Below are experts of layer 4 (counted from 0) of a mixture-of-experts language model. Rows are named router (the router's row for the expert), down (a neuron's output weights, with its number) and show model dimensions 0-95. Each number is 128 + 24 x the weight over its row's rms, rounded and kept within 0 to 255. Numbers have three digits each.
Before each expert's rows: "raises" lists some tokens whose logits its average output raises strongly, later layers aside. This comes from a sample of Wikipedia text that the model never trained on.

# expert 14
raises: "eway", "yard", "wich", "less", " Listed", "heim"
router:151148106140135160161150116125109122149155174126147174143113157134111100135159174103163113151105138104183128138137163114134135129140072188131133119130127165113115136100159161113178111125146133147107131145140116108156131150141094162139150141143116115150139155165134128111126134183114100167
down10:142145122121138138091088116145107116122131146111111139117159127106147123060124108129090135133097083129097111149166103121192128130095135156124141099172167120151147141137116117141160117146137116115071108105142123165128124076147082148124130086093138126174148120139125151110115171129119122123
down11:093101114130125123141179148141123117101148109127127122098127130150119173167091145177151097147121168084101135084146165101119120157120099154148118099112103102136127170131134166158137153105125153161101165135119127104113123120118124116148167190157137159112132118112074119132125118102138128113
down12:156126142157161108100099120149146188101110121134139144127135112100130115102135108124134102134151146104145156136089161117158136103124106123152174143127159078165138105140118147106126075118148138136113158175090153142136149087126096122116133117128126172120141137176099108173088100104122098141
down13:164125084129138176074140164144138116126141139132100130163151150132120154089093153110129125110120129153119102142140153127123148099125111088117136129154158141114133106165151117170086149133110163125121144108129096117136133099062134101129149125109156157068157151147089158154112151093125139125
down14:076099153146095122135103103101158113142095107095159127151137151152156133144104132146150137100135107108120063133107108110161139145130110125115140147120092135117145098119132106097143119069154122101165140105121122109148128107184112157091144126095126089095159115134130099137155153096148134168
down15:150127141109091096098176118138159188127172159151126168162139106102104139079140123147127100094108123144147128102129178189151164124112099126123141119153134120127148100124115109144124107173109109142160084149177140148149142125132104113125139120142115114139151119092127134138093122129150138158
down16:136169128117077141105103122126143119127123112122137166146148121147157131086153123136106151111143103108112126139133117149131103126115145135135121149104110117134150155161138114111169142158097112077092137119172107117131098110126104103163144116107103125131158103116086179107045157185110146125
down17:109108143136157143140134131121138169111070108078134093131084148113161144140149133133125152108105131159129139136173112109105140093138143107168154164122132117155139129120112117124116091154099112140142099106099171130170157115154093164080116103130164116142120152170154141117102084108139134160
down18:140106103129127154088123137134168154132111099098129112158160127092157108147094111132097133154123121125149153122177091097182123099138126128117160162130131141113145070085086153157126169109099143117146131176163149120116104141155116143108110131099110159110115170133104121124127101102099129144
down19:115161133173178148106166080098160113096138203095113143116143108092137142161126120105097165129112160147128116123150099116115120143146120108127097143127132131122104115143130151150155117161120106119157116093100083144139147129143151138133140140151161138196101121129123127099140121104117153167
down20:172148119067143155199106105115131157119113123116121141150135106092107147137107122120123140127106176115096111143166120120165120152144142129116100154113091157130122090088114137127102152121094125135122112104141169121112095142135096100088144145080125104091123127109142137107136121075139150156
down21:121111136168138083130119138168090103126138081147134107139141120118104128131162135104139173132134138156133129157052147126084151110133160119120136118130142100138145125137142167135112135119143094079136115141127102077130113136137119114127065126121156162174154118123127139181153148137118122176
down22:176083144109141136098104144160162115145121126123131128139131121126118114106122088129095106147148100145114141154151128130127145117083141094142137118149113146115116144141139072105094156137105127111173096147108153175173120110139189130139144126134139103154160146153103148157155143069091141095
down23:093108136165095175086127118118132169122164140104083099123127119101142082113138144136110156117124127120132126136140096122139124148124134173085145124151155113108130115163101109122125080125112128111084139118145114176142213112125123148124156106085130122111138117127139152166094142119104135160
down24:118132131095159132114156125158083117105129142118120138116148184123124105145171151089119156130137150119139122072150129096103115113100114169155123136133089120122150146145155162190161113133123112126122154107107150131133127136162122106153095122083131089137121128153162117172116092165172101132
down25:063131132137129143142106137146132122105125089043108153128062112125165103124169126145113099121112147152161143101116144138118125074120123144138172141120084129120138172159126139108122131163129133136155116124113122136160116130118119168129123175104096142112111135145160125141090138114109130156
down26:159156143111098117141133097115131111171163163144180085124121141114138127129125112116108152110160131132124087128139115136145143169113132175113110131127109124121129150152097119171137152104173108160142154132110154106101115115129152074124123096148090120130137135156117133109195185102118171133
down27:140138099145145167106144105114145129111123094136151125147134134120156100122154151153113146154153139174191152109142118094154168096118106121121123089108126162142127162170133131142133115100104155137175111108154162106093172140145098106145136160148151089161133124152142172132141150111138107087
down28:154122181141150158099105112138123187161108072124121101134163167081126159124155144166112132155143116110139095156114112152109105156123147119161114101135123140126113124139122117140147154138178108080099118124114116151076175111121132126107110131107099112100106126129086157118134150140145114107
down29:119075109120181126142141130122114162125110130162147125149120134109105122097145122156112134189165112136140129091152140166119133124114107118091097097147142088150125099154127123094106168134162160147075124112114147135148115130131109102180142110123092156098126101123133153064104100127118126116
down30:177082083143166148129123109138126171117098148160096110152124116123172088117152125144097147180155088158120135112115096146120155144114127133152113105145120123137172105132102101168105096117146151153132101145130156134128169119136118091123135104153148126139127124087168177142116156132146145124
down31:126144161141123139154148109160150069135110121126134146095133172102135150123086137089146124120138135124143154134186113141109117119102131112162139110090116124125142122159141090090166139168081164195152120113096090119093153125136119146154148165107154139111102150120122128154132139103102123141
down32:138118180173110093130126169157076115087132102160137135135131119147114144123102112145166160126128133152119114138127155120158110119098143153131137178124146147113091095181155130152131149139132114096174120120135161165142139128125159126155139092148145143079108145132109149168122175149120096134
down33:141109103099110102104125134109074127154161121115113131163123155124110109167120073141100142141126099124104105116111139119141131130157108157164134162156129149151155117108121163166135137126128119142132076173148140134067114099110130142170094137145079108120120173154107134094107169133145113114
down34:124146107138157137125112123104104160136153112080095161132166132100115118082137083104097139139140081166137160139165089126103133099120144082140113136133138145175162167131130146158144133135136130180129107102101095136106117134095111122089135115085138170121143143157131122136118080126114113103
down35:126141146108169071132081134107127119109126080127094136117097164113153122110115092095115162122168140127098148157154124137151113094148126144128086100192110111137123173140149124151148128140112129130097159116109101135117203124160148131107148138144142118156118148145162125151125101114145131148
down36:064117116105107143144132146118125142079126109126143125141181168129117122152107135128165102108154118117118125109096119131094146090118176137129112141174116131116128137100126130111156175092159128137144116098119133110072152184126165129144111153106139131118106124145131183136098138186130121118
down37:168110141129120097112124122124111142157154139121139150113127157129103121132095116090068117146102150127105150122087145107119134161130128121142173170124115149132110136162133107144123129104164149167045095123138059135117123142117125119166108148173110120145123162116091144126146144172134138134
down38:169147119140164103110156136119131078101157106161099127137088151098127165132173081145143130175129146123142140121105081095109151146139132070151124106120118115104103111108114142123125143153126130124098138092123134140145151129145145139121186136105164129173127184144163127142125116143135143092
down39:137122138126130154142085135134143159157130119138171158123139146174112159098142156122093153116112108156120122124129164101143131133158111138111133086111142155197143087096108110142062116113109089124146101143102109119141112139108178095123157132146104116077144139127152137127127163092128153110
down40:140130184109059096121138185107097089137144150155123142100113137131137103156152147115120117122115146116125155136110129113147088102102142142093093157131114133152132117125118113146150165136176152094118075100145111094160124113101103109110104130161137125093090132173141151115132104120114109131
down41:121082144134128130112115139140125195143135120124136105150133104151095128062114133157151098126141097127114149133118093148154116152109130113080150120100131135085111124188150104134137118136125190158165138115152092113129151125113091107127125161169143154159159112124119105121127138120077115110
down42:160131145197138114136090103123171092124159172118081136130136158097113117142146119138114091116133097141127172168105093151079179139125144104149141109133127141115153114144146130108147132113144131130097126112093151106131151081117129140134148118132156169146166146144170126128122132182143131139
down43:167139153121122156169135125170135154145132122077069151150173129074149120113120128130159120149109117094178102140123129123105100081110101111084149103165119140114166110155109151140140131163130136166098137135152110097134118147116128150119169159114126095157128124114115112110126133160143111152
down44:150123125142140169105101187171115171099129108143127117167177119096144143144141135118138146097089132143133140133131128117128126096152173165140143169141128105117122096129122164116137169117126137090145141164117148129136131073142090148094118148108117082096145135100086118161148105102106109129
down45:130113137122122110149133100111107150115188152138158154105111140109133115089156108118127113117110100119098184066179119162066094138139143118155165096075143166130136101140145104142125108137099143120104135131116112094134100102090117148127120174121132133126134161138143145155119134125097138138
down46:138147157163172165160119136119129151134144105111105114146124126113120122094165130123108137103116133086111161191145156101104089133124158112143165137159153141131074079150166114154129119110138135115102106111132129161158127096192103112139127140124112113126132092173115151142140092138121120151
down47:099169102175124098135106104160137094128142129115107165136131093081106124119118144172107163117138087146127090155112164121180132161093113158146122139117111151138109157168134134129135163145150152121107114137108132091123098114138143095131151135145152086135119156095146088123134100090103129160
down48:089117178120104117122129140107124081137121152137169126124093147131140170070139113125126112147160130169125138119172127145123126151127126135096135137152129152166045124099161133123147121117066153119128113108123137123102124149112130118147171109100129107121134162176151133111112116166137160144
down49:073078121142074128089150109116108167130202134119131125121154137102100144119129159113121121142164110103113152186143132116099105136118140102106176136154117144112130154163102141125184143085130126158108124122128126138129114125122168098144072145136143141136132125099142119136115152133148120141
down50:135151132147108115132110149140152140132091144139120131120108125140089124069113106136088122158153091143112126225108097153135083144097138144114124079142120151130122137122148128113150125133127129123124123123137113118086154121136138174182141133121088119123130126123104177133131182102110172119
down51:189166135118149144153087066136145059100126150148113143148121132135095099174109140119122124103127111110132115113102136144109115133132109175161144160149113088106118152134132136141080164108164148131158123086129125108117108106175124116132142126125154098176110111128113109113145152136125128135
down52:165124127133118146120169168121101108131151114123140128116130123138088099128110166137113145098120086105151133147146145156123144157112131143161130138116125150125102102134157131102132184144172144144116133121130094114140134094116169136193181066139114076151145159123085153116143113155102139133
down53:191187152118129108114132152129128152107150103127154125135121107096201146100122130159139121138154136152115110119116111132094133125124146166139149121100092098122096132140142150149165118136120161123148143130122149117121120105094085153124104123121120131135102140096114155060113102077079108132
down54:110104149103137160148121133148122163165092094127149155128079114138116102065105166131153124123152107132135110114134088109110134088110102143112128119134138126099133139148143134127149100167159119153110145124121101115122119091083112145123116128106103116115118137159095178133168099102161061159
down55:109115084093159118120119136079097151090165095136123159166134130107143082082127126149120127108140155123124129104163174124164159118143157128162125122142111120135160111135099104162150103096138107141095125147122124104138107131101125128098165113134145144128068134141132107157084152143163095154
down56:119131113133140121107108165134158124149178110142156163139110142148129092133134123083123139107161120116166118094158158132097065147106117146113112106128161108101136158164171134075121130149100150117130151093110120091131096131095140149157066119167117152119147141132096131153117125159145116136
down57:112112065138146109163133131159118134145078138130121129089104117122161134101135145102150149134132100158150155159155133144134131128175086147102136094111109107071126095127128122138155177117089150087137138151145085158126103140136089143122123133100147129122130182115155136106133110153083128135
down58:154135144104121115105145110121078179123119132156128138125131150133104114146149121142165143150128123076110112131128173110151139144140133112107118096173135148156178152127162121111080129094091169160083116136139097074145137112116141124125101146106120130132179096114140153104177138132131150096
down59:120124148135172151132117110155127144142168105133171170157144102102144128077104130150124146112112119159166137159135097077144111137122173087110123122122155136111150116110083097170104081166122132117123134108190122118142116167141138125104086127155095130095137120122132107108128121102121127097
down60:085154121079166160170125133100100102125105087132093131171145152084133093113160122119176128114129186130137091099135135098131144124082160102120137120115129120140093143106141136135102152128078085156106119125154117112127123125126168123115101117114154103162143134107132162114138143132122126165
down61:087093134149133097080110128125103135107130099128100136132105166122108137141184151110158158122127119125152136166119144114129123153124125112115120138102147170098107124178113108089129155118151120121090133108097101132112130140140129172151116081092163072153137129166175130136108119150088159148
down62:124103121126150096176144173111117111133111130128108150189136094094139148135128107151124085121162112072120080110117128151143123126151140158124156131125080162119153134119115092164116136134120131103192093118135113089083124106119160090141123127154159098114121133119130108120163117147152106126
down63:097126140159092130129100149143165098119157102142135096126149122114138130114113126156137142163103129158151142109109142151125112094156119140162175083154090086137099099147125082078141157166143104114138098080120115110107146115145095139143132163127119117147144130099108152070114085109132132130
down64:123164141154156100129109114091118106109144118107127046128169126114144126134146157143127085107172170098138119082142121135147134122170109180123156105088162138155129110133135159113133134124162150065137128141146117089124118107142152109126107130141154121128103136178121143109112112131116106140
down65:157116135106110102114102130087144156117155128171120076132149153121119112154121160100144135093133127113131098106146161123172138132136137122090205121142105124140139167090146120089161109165103164124109170119157130110107136190121158112125149121103120127101136147102128108098112143132155122116
down66:131103118084104164151123100079137117124111142128150175163100121129104129156113147140165136097125121118122142113146179119133139121101143127121123109113088146098101131127125103162106129151158147143151095063150111176126104119100143189105159125134115097108136127126144183090138123135115097109
down67:129155145129140124158160139142130183123175149155084122140113165112115112133095141177126125122114158113181124109132154144112142097121128166072113090141100157145093064139092116163122131132118153133117123119114153161127141101120150115127106144112148105107117141098111151169136109159098149154
down68:133139085101148099152144109127098160096141128111130172118088119132125165136128118108157130135116155112144102125107107095115102115101097111130128172148145123142153137127124159101125134101133147138097104139091082108104131145112140146098154100088176166132117155100168144111092080124095083161
down69:101142087096164111131158194148097156120122106150135097115105138123142149123109146146115091144127118128139132124135161140105151117155077112148113139134114109157188130091138139148154105092134147121144089099155102139129130125089133151117133099147121126177106141107129165151148122058152134107
down70:153106158101135111167078126145111103114122115113114144135157113111098124146121193115111115149093169113186123117142102086121102103126118137111128131125136201154126083133161155134127141116147118156129124120107118134133095129164157129144091153126098116138116139157149147124137116179128157080
down71:107108145110132110161134075118140135124115125144127147117175141149122158090111113097132116132121074138100126167161115136140139088145123131112129112147133142142134127125160125146156124150117113174100110100144124076162042143126142164127140139106152131162108128148063146109157101148129156133
down72:131157121142138108154092160140139120133112134106107144113073131155105132162135121070174118082115094120132086071111114139122105104141110149128113167141127139116152124135122089147103126123180127110168141102086145134132136110144183144127137145140141138171082145126147138101153088129153126126
down73:154147172144111129125165134085122069139152197100130109112147124092138108090156143110077093153106134136166127120099126114062170104141144165131119111149122130100142151132154138124126129129148151139117142135162139122162153107125129135122118131101122123132103084142110129136134138167074117125
down74:123144115097116106152137122149133200103164087107123154151156091165115148143124171138124116147095108165146125135111124133187086122136079147126053114106128107152129099132124147143155120128147129112162141103122158138108108140144135113143145110166105120093129107115146148142135117145152090141
down75:138143122118113086084175178131146162123116128148120151094113105124140102136158083115107110151109111122114122134075096162118143152092156135160080099151154163104146151154145139147142128185139128103140144129177100156153129106144100141134123089144163120115106151128104141135145146142137139097
down76:132126150107137143115124124095129145126130111123102126147122129084153112125073114150158087106123127082123129135110117186110126145108106130117152136115125182096152130206146140146163114125198139121127136132114171113130134103149106151110157118095117092080113169110122141124108138150098138113
down77:134127134088124104161125132147121150096152102109118121084120146113115127103105110179164172101158134120096096125122122126115098082107138108142136122123128100161140130126127150133122073173142107131143114103147147100162106149095078139128100133140170131144104164088143103131091100090140147173
down78:089093135177100138129084151090120139123152119138113161119133139154153133107138136137148130112143159141125173187147104113129128180149136107133163174116127118099147090110111106093128107122123124177078130147106143140099114147129141064098128119128109112150120132172082109141136123106136144124